Weights of a small mixture-of-experts language model, trained from scratch on English Wikipedia.
Size: width 384, vocabulary 32768.
Experts: 20 experts in each of 12 layers, 64 SwiGLU neurons an expert, 4 picks a token, a softmax router.
Training: a variant of Muon for the experts, 5295 steps.
Below are experts of layer 9 (counted from 0) of a mixture-of-experts language model. Rows are named router (the router's row for the expert), down (a neuron's output weights, with its number) and show model dimensions 96-191. Each number is 128 + 24 x the weight over its row's rms, rounded and kept within 0 to 255. Numbers have three digits each.
After each expert's rows: a language model's description of what the expert responds to; "comes before" lists some tokens at least twice as common just after its tokens as in all text. This comes from a sample of Wikipedia text that the model never trained on. Tokens count by the router's weight.

# expert 17
router:134071115133119145139071156130137158115123112164118145126168095154122117155083142131117138125139115145183159162145107149134102105121091124136124158091144148082166128108152117133167123112151133105128130137119149124164122186131138106125139143173104111163110146138090141151086193150099115205
down0:132109089109152110088155148169104157111132122144130129144114130127133083070143121127126082120096145095108117131137086119133128113130146142121128121124151137164106155146097119121168173113111113131133167069197071135117130096159146149149139137110117148132108130138124145117154137102123102105
down1:120128167111135122125077127103110137140134139144111104126128144143139117110115161114160109120117162100069124159175100155114155137129105151134131140133131096115177055134127133166109122143133106140173131138128127108124121110140071112100090153115109115138157124141135123100073167110120142154
down2:103085118148147150124107115125137109133127175184139091132135161111139138145112125128116116154160158110158134113156130129141125115123108096112130111126142113107130035065137110170186142095163137162149116126119146132149113113093157087106147158115102136177089123117126116085123154137134122141
down3:143127116135117150101124157154120120150116105168110129117106095098139146152093133141123119132137152129133140121146132143128173108176124118085110130169112149129148223112125122078161144126142161130107131135158147131161103121189103061122114145134177154133154152106131132179140148149136129143
down4:102129147139114138123157177112159130141113128111115130112103089109145141115120166165099069182154109110120124103153124108132145100142079139145166106164142115116087085129121114187117066127148160150156141146132117118135146116166101112116112112099177087103129133093115140104132125110167152097
down5:147144154118144143093142156156123155134123121129115128106109095124104120152121120085112161122148126151198121099111139142119122139141112114161152134093123105111111085086151144102125113110117097129135126138142088121145172160138138109146144135112126117097131161123108146086097086137156125133
down6:116112148123123122114147164122126141115158106089106131156121107154126131091112116132105148127154078099118109084115133123114135155086118119152109137168100118127138136145158147154100150130105150141107065137173094096135142102129108107166139115138121137094134108126168130172164149135183171114
down7:116123176121156132096168126161125116118127123135139104149090135158110136117110104110114143120140104130135128117125142083109111161172135070119129137099091138088099103130099132150102117151113109087120144130146128120142153116164083144119150074119117163143064137085125120131171125076111103169
down8:165169134168122117129123120141131111149152159070116123124125163133133151145115177127148098127191173120117106115119126166130167120167152104113085109155175147106150153131123095113142107118123139105117117107145154145114137152133149164139114100154118104131140093149143108114084130128117139086
What it handles: Dates and score dashes. Month names, separators and dashes before numbers in dates, scores and coordinates, such as September 14, 6–3, May 3–5.
comes before: "1", "2", "0", "3", "4", ", "

# expert 1
router:130117118092131141133096174147088158119130132133148144128106149152128134144112106170128135131139133084166090153103124152112169097108131107136116105114103131123152116123097065118124124115093103131117131113132115155167108137105141117075114114172140120101133149138114112142170116145127129157
down0:120099147132128109157107144176129138138098092111112102109146152106141132139146205129123135130162103137125149117134114118124160117155104158131117101156135141124104063126138133215125121137164134095151148135165124132089173122115145133182139119140130116148119113133141065105098107101135113163
down1:180122145104119106106086188109124131148148112144151142128149097142140147142090083086128102095173142119097117146115117132107126111102142111145149110128120123104103070154141108161134119128123144093117142162170117125117113136136149146086162131066109137171127147142121135150165110154116165132
down2:114141118112126198169109114101145133137121132076122148096137113129142143099181129184132133114153155171197132126132134091119135162102150116147159109130119133100102122116086124180125159087195128107113146130082151106132119150107149136107144115103132109083088093131117098153103147139131123100
down3:100186142125162134108166114174116111175128113143133142154156101132158133103139119124118175097111138123117129166151121135134139100086137116092097132171145139146117152119149105116119134154153128110079118099161121150129121128133117091094115145133109146135128146141166144121144136122106100137
down4:159135092174091164124068122121131121111135148187132135128149125174125102086176161172121137133097124136121121091141106157096144099114136120111150112162111124107173121158118108138127144066126109129141131139157097122146137093122074124174147100152092114123117127125107085142079126165136148174
down5:107165142158152159134105111091121119146136156139121098119180110126144173107152103118121127139104089132122111141113116144104153114120125154130089125102066152105111151141169099104115171124137162095143150145128141101129076110109141086204149133124119110152151114113098106101122112179148110105
down6:133188154141114133100101156127134114100138126153146157144120144140120157135108124172129152160149187146125138118119131159175161112099133132169140117102130151124148119107073114176097135067142137114176101133128124141144141101172161117135139134136151140096153139102100134111136074109103095171
down7:154143128142124120108125131103141146118122180125118153150107156140172132148134105142109140157117161134161138111134103093091135108167139134157129135149122201101127145112128088021103121113115111152145132111118138151131160123111119117116097109109129136155123143146121141142081103116148143133
down8:166105120102165135117135113133126158096137113175139106166133105100116144156148152131141138143160119074145085172126133121125151147097120150117108152139106146118089155100104125155138106134107147125110128157129147118142129132149098117141129142135140141141114111151136116163135119159120124150
What it handles: Numbers in stat tables. Numeric cells and short labels inside sports and election tables, such as season totals 55, scores, dates like Dec, and column headers.
comes before: " | ", "; ", " |", " ", ") | ", " ("

# expert 16
router:123122156141136122110092123117121142131128106152103141122122122129147180160106098146147130118105157138145130094102129106161091105161159133144130157136147144137123112095133133138124103162140169157164099132153127124152147142155124150137133082165143119113102132159084115131124161160138120183
down0:098141137122140173093124139117152124121110105121160108109115124137112126158122128118141136156109138120130143100131120115126082157114167094138130119119117120126128143130119138125079121165119151142147130093147140083161139155131127104203170084147130172097208117143118105146154123144145142105
down1:154101156110102140098122105092100154132111106111117103132161138144109114106133083084154121139084111152116139145164119134114124105134087157122127118129103152117102034120143145163127117159102156139126162103113107121111141109117099133175096139083129147084161139121134137134117131077116085182
down2:164142134156142106075115142159135115138129137133119128124145093097129124115168103144166158119158126177129164146139157120167157101117124171125145146125135140103117110152142133118103125099139107126111109125135080125138155147118135129170149128178125161147116122128098083156143126132120108166
down3:136117156130080127172134120105174169145185172114104150145125143168116133162134100164130145153137172120136104101152141137173150108142134119126142112114137114149133147110127139114134115105148160090070103114147149133149167140072152122174150116097139131126145072109063153139113118139089126142
down4:136134141112133100111153097099123126156145130162147125155099144114112144126127123097149136142149116147171124101124102141137105096154137123153145102116100142152115166130128129123125147141084181135088106171151125142141142108130121080150142140145142124084147125148092133129113124151118127076
down5:125100148149141105145117140132129100136160123122149113127116130105130142093154117128089147166102136127065117097140120133118123143139127126117144137133125116112118138098106151117141167123100098082115095129068115125113150112063081125127139138125204140106137127131093149137162117112107121120
down6:082105080128134129092134119104092128125095150148144137177175103116104129107147125135100113152109175114152095166134132140100136113144129111125117122127146148170132103091174099192122127125101099138125105123139093120096132073117118118059108096172127126101165117150111134095116118130146134127
down7:156100094115179137112153129089134138133129134084100124111143103103094161120124151132062110127098110137130125111110100139150131112129120143121152135156149075127097114166129127189120112076120121140092123152151093139118131145137124194133147147116126125138147102149122143108105163152146142111
down8:155075100111132151136156117139140129167115138078091117111124159150083133112099113156171135136086090097114117135135133126102116111128139148128114138126106143129132078079140137234147114113125085120166124111127116158140103131101092128080133162155118150128162172142126096183111103133157110101
What it handles: Digits after separators. First digits of numbers following commas, spaces, pipes or brackets in coordinates, dates, scores and statistics tables, e.g. 1982, 2–4.
comes before: "1", "2", "0", "3", "000", "4"

# expert 6
router:126098118110115134124156141093117139144106155142117124110118122144075121131138118125117082083150119119105124167154134115124146128127144117135140178102098139086139134143130140133084118145118098138101133139154128146111094121105086108064130113064083115136097128118146146100092051113148117165
down0:095131170105120139139102097150101123142152113086113122133106163141167161131126134153110129139132157166164146087128142120126142151102147134084117115142153118163159118104100077051133110115132132124112169130107129117170159136098138112110132142113126152111099151120138198081172151173100082137
down1:110119155141103119136120110100097132097139123150136152124144122165122097146122142125104088111171078142110154075079140119177132133126125116120104126092136126125132101146110135085089166110100094126155132116102149164151139127126156117094124136128125138149098129130118105104122123108137117114
down2:091111117138114114132115069128108118163114146133129126119122131140138120151111148163166143098131112129115123119117159178162154131148144122148118123126144168145129141158085059131103144197149148140150135099096161156140167124125136153083153101127102104118127108117131131111178112149142140181
down3:130177103106142140145128131135146136148179119122123140105100122133124135107143136143077147104176148181138111128101118142120108131103191120149123144116145112149108154153178126114133116138142152111163160059150139134098138133132140099120169126119131118098133121161108106125108146168109157110
down4:136110140125125108100163088163136105120128090108125146136066082107102149127121166147136114098136137143141124157148107116149141122157110115137146132141147135171098218108150097094127128150123125128110110176149122104079091123117126186098160115148192100122117126137098140127153109159134154101
down5:129160079147106158120113136165099132112126116102139060133120112128175137121159155146097072091119093126123116120122096183150159100147117140121083097105187149122117124109104097134175123091128148139165164154127151132171085091114111157198152144156143083131073092150120173135098130104117127157
down6:076146089093140152143118123139150095127095143116123137105115129131149158086168140124088107140139098125138106129137144156106169161119116131134121145107143151125134130141118177109114127145144124160159121116134155149172145114105100119060117098165114135116118131112099144093145112156123161068
down7:108161131107115148154128113130162117124128151175157146133108064129111165172119156157080164105115116128136118139120153121145114145111084139137111120121116121128110142110128108128151099146141100127160091174157152089136088161124113113135101145076082140152126099110118120105179116176172158078
down8:129100099122171128110134131133128141124106140159093125102133104094104138115127162130138112117103136085142155120128117117151132125140122111103152096138146090146097068125113133254134147146129137116175131140118139164119103090162114121163102175112107159153147138122136129066139179107147110114
What it handles: Table cell separators. Pipe separators and row-ending line breaks in wiki tables, e.g. date | Palomar, election results columns, episode lists.
comes before: " | ", "| ", " |", "|", " |  |", ") | "

# expert 12
router:135164102123096135133110127122120157092122176158138163108087143125092124122131095138101112110128153131092101129117134191157131153097138092087120109098104178121097111121088121101085173121103159109127153114135167136116174138101150097101118177102158130116109094093148133132137125157096147107
down0:100140145117131153114129140113096158145183117146083158080154111114145104130121077097124125072168081113097080137203146106131095113166143098097139085112115140118124136109161126127122161128134134132094102111117109183114075162142114159149126134087174089103147127143161075127141103115130106142
down1:100138122139133151150150123116111117123162142145151120117162132142116132131093139107101141140138106126067142076119156149126155119158139168107115127161151125141113130152112069122109143122135117122140149121091115130156110160114097142102122126192109098117136103101121130135154151124103107146
down2:093151137110131162137100106156099128083125089109134098116129133125117106135166109117144110159117147113141133124133170142066120124142153089117127122148143177138154124115155092226131106122144131169124125156107173119137107127131159120056144142109111131087106133109125125134093118138118118144
down3:141121103151113153163123099156190125091164139143113090121160104115134124094134138128156130146172093133121127128180090116135145136130105138128123087187148144111123129141171111116139105152144115142097150106115168105102139134095178174196120111117152139100112148138129095113122106164115144130
down4:144131154097105096134091117137118113164162188130116148111124131144143178111100149126138119120152099160133077127128153105107124100142113128163147119086128113102128137134098118109091188130127124147146104117137151150157140155152180152228094157139124092143145140146135142132124138136114125133
down5:103150136119159122108052151165116104122110111153113133129169129118165135119101101134126145111136137150118152115164158111145130113119124125165129115121168122107127134099124161168150148133133104125079075102119125160158111144137078121117129137149117107162129128151112149119141092139124126124
down6:195125083159082150131121152100148164134122117072112118128126110155112111142149110059088130132152097079105121139127090133160189129091112161128095120107101114118139136147141146148127110100133144091115151106152116132128105095122079092128168113118143130116096095152117124108081076118152142139
down7:128169166095149128161131167133113138153150131134133119150109146100119100099139144138070153129119126120119120200179148137118136105126093101152092123149120142124127079138133144089155150146136136129093102097080101119125071153150049128156116138086149114108134142103127154137089108107146122157
down8:125141151106117122146134109174144150152112113086108130137171141128148138107133137117154185101148150089157186123155155148119092120110142112166120122141153115127092136115109133099125140148090125153144101133150150099102110139171129155167134139178129144145138116129136103135170164143133122108
What it handles: Ends of list entries. Final words, units and numbers closing a table cell, list item or heading, e.g. concurrency, Aves, backing vocals, %, °E.
comes before: "\n", " |", ")", "\n\n", ";", " |  |"

# expert 5
router:112082108156113149122099137122145107099138125090110149135133108142122147124131098128075154097131109141108101073098103100151148150101128142132108146135168108175091140147111139116140109155095129159153159129141123105140114097106094155128153092116100128110088126140118146083126152139121116120
down0:108152142065113118121153114075098120124159147109145130122087127130124093127130132145180127129125168116132118118142112146123115121107135124132139083138134110119134117152142123174093130119102101110156119167177124096117218129145088119088123101103064129088176126083118111113118148175120125082
down1:112146123141143118122150099166136103145106124122123128136131133087144130130086161103120157113092137122101171209136133149142142144117126082098098145097126147086167150100134148080118121068111140113140137112135131134145090123094141115086174141089139106124106137129177118110144145113128148094
down2:153110131155143138109106092135139088114138118146147142111163108124135089126143147124167089095155111127110113097160094111176130116131131146130103156145165151108112122140154127171137122147098134161121121074123133151165111159162139120091120118106126142121092116136156124131121110121114090152
down3:109177118142145114136138166156108145145088164157107125117137147113130138121109132101094101116120136120090176133123126111135145132136141115145105124111103094090160103126106166213099088086158149115131151113144126140120143127129112131160152155118117082133155098168106131131145130107169150113
down4:153138169128166110112160122106136130107092138090085109111123170114174158137123131118123120108134119108122136183111127148145116123142173157075127131075123141095114141128106136036134105110108110067095142132149111166153151131125176135193154148121147117103118116129142134125134145113099096118
down5:117121095184139128147139167128117118126132186146137117113109128091138135088103183152101124123157121106100122133126124111147097112112126127125140146138097165129185100139101126132111109131138150096144120137142095126101149158118102136101145145076088166109159111127139174073152129124121099086
down6:076121101093135145098118125100114153103143102131168141113137109147101148104129153111118152143150118138122147130148140146157122135100121092152152126133117115127127108138193153129172119143101084109110092147077099116114126131128116180114110134134128149115154138140143104128151155072100168155
down7:103129102135151172128120093068136134144117145110150131119092088117087126131132121109123106108101134122118146119145114137149121125154103153121129155150138155137121188177130156095096093129163113114125103106104091107118125133154136121009127063122083142129114129140140125165141173101129138156
down8:124114148134114134151108121127124098110097115162093124122125114096086131161096166126148132202140144152152104094159100134137131114135118142177115132126111173113128133145100151139148089154110118113106124126096157118137153176163109100109104113127129135096116110093110168157127121170106139130
What it handles: Line ends and headings. Sentence-final periods, line breaks, section-heading markers like === and ==, and table pipe separators ending rows.
comes before: "\n", "\n\n", "| ", " The", "The", "|"